config = dict(
    n_layer=8,
    d_model=96,
    n_experts=160,
    experts_per_token=4,
    d_expert=48,
    d_shared_expert=0,
    activation='squared_relu',
    moe_layers=[0, 2, 4, 6],
    router_score='sigmoid',
    normalize_top_k=True,
    routed_scale=1.0,
    balance_loss=0.000963,
    balance_bias=True,
    router_noise=0.1,
    router_bias=True,
    n_groups=8,
    groups_per_token=3,
    init_std_router=0.0165,
    lr_router=0.00149,
    n_head=4,
    n_kv_head=4,
    head_dim=32,
    vocab_size=8192,
    norm='rmsnorm',
    norm_place='pre',
    norm_eps=1e-06,
    positions='rope',
    rope_base=100000.0,
    rope_fraction=1.0,
    qk_norm=False,
    attn_scale=0.177,
    tie_embeddings=False,
    parallel_block=False,
    extras=['capped logits'],
    init='normal',
    init_std_qkv=0.0471,
    init_std_o=0.0,
    init_std_up=0.0471,
    init_std_down=0.0,
    init_mimetic=0.5,
    optimizer='muon',
    lr=0.00594,
    lr_mult_down=2.0,
    beta1=0.93,
    lr_head=0.0167,
    warmup_steps=200,
    schedule='cos',
    final_lr_fraction=0.1,
    batch_tokens=65536,
    seq_len=512,
    doc_mask=True,
    train_tokens=475600000,
    steps=7258,
    dataset='wikipedia_en',
)
Below are experts of layer 4 (counted from 0) of a mixture-of-experts language model. Rows are named router (the router's row for the expert) and show model dimensions 0-95. Each number is 500 + 50 x the weight over its row's rms, rounded and kept within 0 to 999. Numbers have three digits each.
After each expert's rows: "gets" lists some tokens that make up at least twice as much of what it gets as of all text. This comes from a sample of Wikipedia text that the model never trained on. Tokens count by the router's weight.

# expert 51
router:542578515416419501466511491437514500429445577517590407540544457410531499560545517479486488473534499498533480528543548508451561483526502439629445497545630424526463602503518458450512463477515514519408516557508469479466524497502501473434505466479400421554505428462500481520603491488447430602
gets: "s ", "es ", "ers ", "ts ", "ations ", "tions "

# expert 135
router:531592493499498532497466524477510492439461564508525434477479458445576515446525567422517566581462493585483497511541472424555482441460470433546431550482539412541438498417491410487522563514518403552458503499482465574581528474492518410443446472620397565516448455543556508461579457434491470533
gets: "-", "==", "–", "===", "\n\n", "/"

# expert 84
router:548593651505487534531501511447482450450524527549448501464508489505552518554618486483532556642555487497531480501451559534548461517445549447569489542485586397486489600511515483463487565452498428531517559595463494556489539517470471456480589509471466478493508426570602503398514506517464493549
gets: "s", "t", "w", "f", "T", "p"

# expert 146
router:544568510522375503539519493494581452507438482510513437543483526481468461485517545399504500486578454548492425491569528434496522526474559426560475478455534381488461562467561437407440498405549489503526542554489534620467536548474419399441495497508491464416510450542575502455569520455437525555
gets: "(", "\"", "• ", "===", "[", "\" "

# expert 96
router:536620449413481522528508536471572489429559476542554491510506450459507468518486505398483526542455487485525499505542490492455502585406441476505434593537484433473480463507535459480439453440526451522488567526563434532531516504481459482524593444508368379501450584533538562428566376522461477527
gets: "ic", "et", "ing", "te", "le", "tic"

# expert 108
router:554579525518510450489494484468585388505468605534534400483512481511558566560563585502542455463498406576554439440491517439539489561442548478609456470521578458506440509503561519384462558476509517539535494483451486495578460505396473508445537513509472427525464515516556574404539467475451494470
gets: "y", "ay", "am", "x", "ry", "Y"

# expert 70
router:489543486476537563503527555465487504426478469532486481477560527533517566484598563424511517569492539484528495496548532538525580528482541480545481561536519423543505519469508518488381603488561455475532483516434555507569539534446428421498541512549499459503406548610578558461581374398440457584
gets: "in", "In", "Con", "con", "out", "Pro"

# expert 129
router:472511505449455487487527534411543519490490539512482422463533540494531528550507497544475554560569427576536475615573540516628486563506535487511444541485657468503514578398532512516568564428430479441469504545431466639509528560454465446411503506530525518459538474536503583470496482461489495529
gets: "b", "v", "ri", "di", "im", "de"

# expert 59
router:574606511460456533546558463448527491468536594447530432529499509458523536542459524387484518516539482465442466544535462469483595506476553485588391476494571450504468574482603396504553433502546448547528521563531446560498477510449464520386506462527459454476570455577557530479550505452404532480
gets: ") ", "\" ", ")", "} ", " ", "] "

# expert 145
router:547527498422459494485522539472641403450556588514526434572524506444494572502519530469524597537488481572528461477537496502456525561531484472536378538510492395529386501473607487476485541506465500463444499551568483522540519491500494460451486487529393453421526440495525618399537514488454507467
gets: "ing ", "ting ", "ate ", "ed ", "ating ", "ay "

# expert 127
router:585606491462460576563504463496531447439541508467554516583543479401533492562483503472541563478541499607497440551558509492447455610543545467568441561440615486501515520406517456517402564505507484429501518489511591513527536459417539462458542509525479478485449492537451519464526520497388455582
gets: "to ", "would ", "with ", "can ", "did ", "at "

# expert 95
router:552557458517534575425546512482563473488470513578504493527539529353501513555485530431463583589516491523465444460550531470513562447576542467484459586536507404560536519378526442464513458399563465470433524567550464621483521502478462422497562443512484457419453525493494516422516516517527499541
gets: "er", "g", "ag", "v", "ab", "em"

# expert 111
router:531515484414455491472541486522566466387549530476582470574602458490534505487484506486576473544536489558494464555548491464513443535471596542581554501558502449574492537382545445436451599477505491475481508568402490506552519530461454439459521411575408471498471480545502528527558453486524376550
gets: "of ", "for ", "by ", "to ", "with ", "on "

# expert 100
router:546631525463464496494507590477558469469519528473533420497487468495486502522474489476577557520569553561494516478547532505457465563564579465516494534447577465486376622481602468458468575457462467425521532542494480522535475464363460396420491497568437426503494477493529516538586503435469501486
gets: "\"", "The ", "of ", "I ", "Best ", "'"

# expert 57
router:585537450499520527503566491457515459555458578505533507479491474424520547493483514447464528618473525509522459478463566505523489533528566536570439574504602460519474479429499421415571521474516423410512525577526472609538563559441469468547558542509444430484406474497516596493510415511402436558
gets: "j", "z", "ir", "J", "'", "k"

# expert 34
router:590502584414500530456539568502573437511560514538534462518497490517552507535508500443463496504518423477483459467499481436494488533452512543548464582436525444580414484425501536451456515483551429526478577557464471665503581558418476464442507459542411506557442539512459520460589468472435429582
gets: "and ", ", ", "), ", "& ", "or ", "\", "

# expert 54
router:525568489508469506495557512529607508455549564537526370474520529382526601509454533461547515517512476545582445472508538553524541529458586470561435526518526427473467595387539487474532521484522498548523616595552421537499493497467428459432484421502444524406514513481477497486563458501478414507
gets: "o ", "a ", "i ", "e ", "ia ", "us "

# expert 99
router:499499505493507543513609502540580460479526605471509471528549549519493577545491541414499515594535491547477417528530546419468461534469554488567419540486541434457456468376545484495508586494469417451443560479490561539493515502371494489426518470478466433440434452550554556400590515533534515519
gets: "in ", "at ", "on ", "In ", "from ", "into "

# expert 149
router:517496531404432501425504527485623530476561492488600485530516462442526446533586553484524539603572499596435403454521520522572483496385484481483442500484513499549409480445584500436521479470529447506534510552495516545555577556484520466488517406502468441500552526487563636442508540468495456485
gets: "ed", "pre", "re", "é", "Pre", "following "

# expert 41
router:516566525371484562453526505437570435440539479494517488482533585461630492486534549474513528613537495506549455453625564461500562532485509434544391483551543440502422535447558479487397519530498445510520537537500417503530536563430484476507503484525473491418488487478507456388561472446473498552
gets: "ation ", "ing ", "and ", "ical ", "al ", "tion "

# expert 147
router:499615522476536519452559494478608469532513505491506426551514466472508591589489496420479597525534417573477404495475559491515461491437544506514476528494529449494409563543543405494480494463521429563481478549464463507487603552408471524415499485579451452407515497567520581446529425477429532508
gets: "; ", ": ", ".", "); ", ") ", "\""

# expert 89
router:612473584436471490531446600462522536543461569476480457555528500519478497486547536488545539531538508553486471528511457506475410510541520416587418554538514458523519547482540505515498600484517516546475462558463509572575501524419394489458581449551405432425491514506505544536577382382452506490
gets: "th", "Th", "it", "op", "ep", "ot"

# expert 101
router:540530493423482590456548559512550452501534518597487503563501456440508564537491521502487556547532454490502384459570540439452511538515550496538440505445491433544446486446536450468485529467565468512427568583461438637557552533487485455413465442538490498487415494481504566411608428485406495503
gets: ", ", "), ", "\", ", "., ", "—", "Mac"

# expert 11
router:579611548508447490447533504479549489506558513518502394556473485434523548593490526414512599517457518595546389556459533478550469528494537489502509481438528477504416511493541413472503500456516502557473530529394496499511543599406535506500496515539502465470475466615521577468605428521455407486
gets: ": ", "; ", "\n", "): ", ") ", "); "

# expert 143
router:563610460448486510488535511457533459535491473495450456487537438393556441537552485418472549497514441509501481492512453487559505472441566495534453536568518456524522455431591451462417479408499465473465600517472559478600612489511406399452589442533466473462483498467453499410594503463532483538
gets: "en", "'", "ed", "ent", "on", "an"

# expert 83
router:558508497440489575481550604546513472462524547576538473539486494417531594563497533513520529527508377451553414492542537511477451556452542421606463452505529495539496507453488324518520511400554508547468533576482543550529515556496462500464500460529507452518449472461490552401588459447444503491
gets: ", ", "), ", "where ", "., ", "\", ", "0 "

# expert 103
router:494488517530487526462512516501626497439487529564527474493475556475533506513508508507550495475490521562524459530542448417483564561425474489559470515514433393570482527443577447468442561461528540484521507547542513620641562528458426465433616468559425435513397519550516577508569447483495444470
gets: "an", "ang", "ad", "od", "id", "ong"

# expert 2
router:590584498567501586466565484467583458417541536548483398480490527454561560509493572407543506526485437550551487467541549547524506500499492534537464544541596466531466540414573490445544552515524508468492607601554440564483514547453462438371538441527497472471508516511510559470503456472410444529
gets: "a ", "i ", "er ", "o ", "an ", "e "

# expert 138
router:583512544470494530537496481511511410517445647447467485513547559466577556487465561388527545498550465540547422509550613508543439563461546422602444488529518485489497512485532524500472498451423485515524459628505449584524569541430488518444466466592469451528480479490527556470513470487404485560
gets: ". ", ".", "). ", " ", "\n\n", "us"

# expert 32
router:624588473479487524463487591446509438445537500477557443462496570459550526490495545412455520530527462498528359478542503557576459474442519483521425461448442469504468604421540505365531508522516477448438481612486470508600592590510527484462534503573458502509517491546498525466495481471482449533
gets: "er ", "th ", "member ", "General ", "President ", "former "

# expert 124
router:593517527392456509526570613508513447369417508473526421509515517471515478503579528423462482561468480544455369524467585465603467511509473474583485525479537465464542514530560506478522511467500478525462513523505488519527563566392503475475548462573459497472556434479496532540502464359445468556
gets: "first ", "% ", "than ", "second ", "home ", "due "

# expert 141
router:563576519422443549556576621490531532505463500483541432443511564495560535546445518475549483577550508515474497522560478500516547506461530446652438443507491446444446526484552497400450535440480461506452462617396501505523499489474469517475568477532459405482470531486548522542510486509570561624
gets: "al", "or", "ac", "ar", "Al", "as"

# expert 151
router:499570558557429586519538539509574483485530481491547453494475503483518502504484538424489479482511438461445367552552604472521518544498580448653427510514545386489473502472519463440430496438561517459512512510479481610482544505453440358426499480465500472475532425530572506473511490426471500486
gets: "(", "March ", "July ", "September ", "April ", "January "

# expert 68
router:555511533548515466583589495475501470481543543569468435501539494460477558567490500417486575477499456531591421482525496392501498489450566516498387586418462465404421506455532499398490502381544434503517570525527484524582616536483510451519549458508481422425488492509541532455546460531529462499
gets: "a", "i", "o", "e", "ia", "u"

# expert 86
router:551566478552487580443527521437464389423484569464434447619478436489505505562558522446480544537532428519530480496609487452519490507570487541503488555566513470557550483463521473504494576479569447418437566592509451592496512480468500425509598483536445397477448501573494531440554433520517507503
gets: "ch", "st", "z", "ew", "g", "kn"

# expert 26
router:620521501510490583539657498539574524506483465585463509488505573388543581518532555432548541546487530542511424532497491461512540462506519522509430531525536415496455543439510489482488496498483511469465493514529503596481553511389417499473598466600479389541464518477515490476508452431396475529
gets: "an", "am", "as", "ar", "ak", "ay"

# expert 79
router:545529498510468504519555552462514519453542456563485410521574555411487527499553506424425543494429446497483489466527450540530519564512492510578506587429507445569505470446612535443534524435638524439461563551559480634514526521426548441449617443477481480530507494534543543474515440483441465521
gets: "b", "l", "ol", "om", "il", "am"

# expert 119
router:543537461458467510482576586478474526501451501546460457529561514487553508536523594481478430522502456576567457545538478527531535532480483465563521535473564497458469522497468519441533589490517517457501479528500519594488578528403523515336576488544467368501486538568594555538584418423436506577
gets: "Al", "B", "al", "El", "Col", "Car"

# expert 52
router:498496504496525580501540562415584432462420535519465488545526475519554467560581497472439595535482503440478450531571536476471468499502555480526475525448521497547436540389544477493485511396461463475545508531478479484579541451447385432502646463575480496524428414556505519527626518497513462556
gets: "'", "head", "film", "School", "town", "list"

# expert 118
router:530571479484509444508524467448552512444467572468437370596514508474502563442627545444454495533529438488486445530517545573469537555508528458579440499449563499530534454522530475446508508467448547490448597584501469481573557533467500480475550438505468447463521394559507550359488514467422486562
gets: "aw", "ed ", "ow", "ing ", "ick", "w"

# expert 64
router:500488500417501539420561478492583484408563520504517470551618532476498532480528556492567528553513460539536405586560519470476467487517632483587516476502539420582482501410521443486507596482491471479449521534475519543542561496453404453479502481510440491514430518574529505428622448531530436567
gets: "of ", "from ", "in ", "for ", "between ", "on "

# expert 121
router:585573503510464500543503453497494473472505582577459463440572562463507524492498498488516583582551500536474513519489547476508507543497446526550500572564520421547503534432583480451439557420597475457568512563539489609496533565438518460519584429504315461466517451522527530464516500442434496432
gets: "k", "t", "at", "n", "l", "d"

# expert 148
router:583503543409438509491553531479526447508496465485507423439518488479486554505489519458538594623554509561477476492548612529515468532526614532617472602484512459525493541460560460423535562465506455528552475560519468608546577513396438445448499520508473421501471511560477528457557473511437464560
gets: "| ", "– ", "de ", ": ", "- ", " "

# expert 12
router:491535442444444531378442488496500543482517546470504399579579546479544574513533486487500522472514554517492400492539562398506580476536567511522440533481545508553494529478537466355496590505517428578516526496491432526598482533499524432503603417508503460471520431509580529422563494475507432521
gets: "ob", "em", "el", "over", "ib", "med"

# expert 69
router:527582492502467454532492488472508490528474511548504447570628477460542553529500603471499515574497472500518438603549487430468453574413515547509457575537568406495390565473523436388457531441523486530497494547532521462527584447474522410396574451481485471502424555493579540516511449447479492500
gets: "A", "I", "E", "R", "N", "C"

# expert 87
router:448499541444407503555549595456557460491439577518457492514508456485505474515580533474562520516564525444483431489526574473495432561519552495514394576454475496470419559451519471514485543500487432446394568506522497561524595539500434501433576507556511397432552515614473511499561445458539476583
gets: "No", "o", "Se", "co", "Le", "con"

# expert 92
router:503516499447468462549592493471626489453449496474581501548550505385585585510539530511604548554537500518534449516483523501529517513569528469566396505441542472562532545494570452441449544472485461488532502488451521628596492574528437524465567454542505544469490537501565555456495470418535457592
gets: "en", "am", "min", "er", "ur", "an"

# expert 131
router:556597562421492459537522477468518490468513521550501482568520429469502601542568539358509543500474471454550468510523516393507429527407584442548471505475583475484525551516638466508531487410496480547460521563528443624538572464519497432487544431555492474506492544544583535469525516471500501468
gets: "|", ".", ")", "==", "===", ";"

# expert 130
router:491580557465466562493481560488528509515494536553465424470494488472553529459536609433534610531496514572501470502498528412544455496477503440549493517456560382618404508449471435416518579485539440546470534492502458583554565483483536445438494498550461551529492506542535568473525459414424421586
gets: "-", "–", "un", "U", "Un", "/"

# expert 154
router:550575518421514494476595516497486450411433500599441463573522504497581515587514630414547520521501500501461503468524552520582501521500531545541470614447614495506513560456531399430464567477524424580490550515547541525555538474451462517470507448534474516478430471526569567498499526462470413503
gets: "was ", "is ", "had ", "were ", "has ", "be "

# expert 62
router:543568437380458485556601451474517505518532493527494494465491505427594538536527473389468546583523520533528486481494479457517572563548544504521444522498489444496503517386610445476443450406571418536508509582580469571495547492494535480478559478518487477451438563500505523486597386528497452561
gets: "i", "a", ": ", "us ", "o", "ro"

# expert 126
router:528595545485451525504562497491563532538427511486576417559521530510460491519501492458499532491500461521499409498523541499564465509431594441540474513438522382476406584456589387437481472434515398471489492521472503575503530550472450424442483507522489479363547492551518553471579481413441531517
gets: "(", "\"", "; ", "[", ";", "^{"

# expert 144
router:510548522437491550450514486425494439415463602570595433452618501422587521554501537469462538531528471487501406501556556551468557484531548391622411521482531468508483578447465488455516497510535501541464494534516442458534593573459498494572533475517493486427479426537555463433530524431517475497
gets: "ation ", "tion ", "ment ", "ity ", "ations ", "ence "

# expert 116
router:528581570479404504451542524453502430487512646475417500454601505412533476490449560489455553490446421508550513510469572541513471517501514451514401543396560545571434586509541447467463526464484455535454488551501520528569531520426548416448529495508459427448458470530567499437539525495438438484
gets: "tr", "| ", "r", "Tr", "br", "Br"

# expert 48
router:603545471463525524467597472463510442441520510538480441516496509448524477487517552369461511577488533549471482510501502513451568552485546496579368580508535456501476541447549452454460511511496477461531568577545431581572601473466502401412511450489476437485516562504528555488514421393489420519
gets: "i ", "o ", "er ", "a ", "e ", "u "

# expert 74
router:588566433432428509538518489437606518471555504516495461580531533417500512461498486485499546509518450496424415514583456488584572607473483547561432471501507423496444482539631392449493527457576492554488479529470419488523519501498473462435592369539521520524468507549472540501535516553498472484
gets: "om", "il", "x", "ign", "ol", "\n"

# expert 21
router:562511534444487539511578499514488451447528531591561506553535450473533577546503521540491577488521475469472340466545531482494497531502564508556428493448555447546415530453514441499528522455554514547468528595386494582536562533497490496435497423562512514520426479491485551441623450412400508522
gets: ", ", "), ", "\", ", "', ", "., ", "—"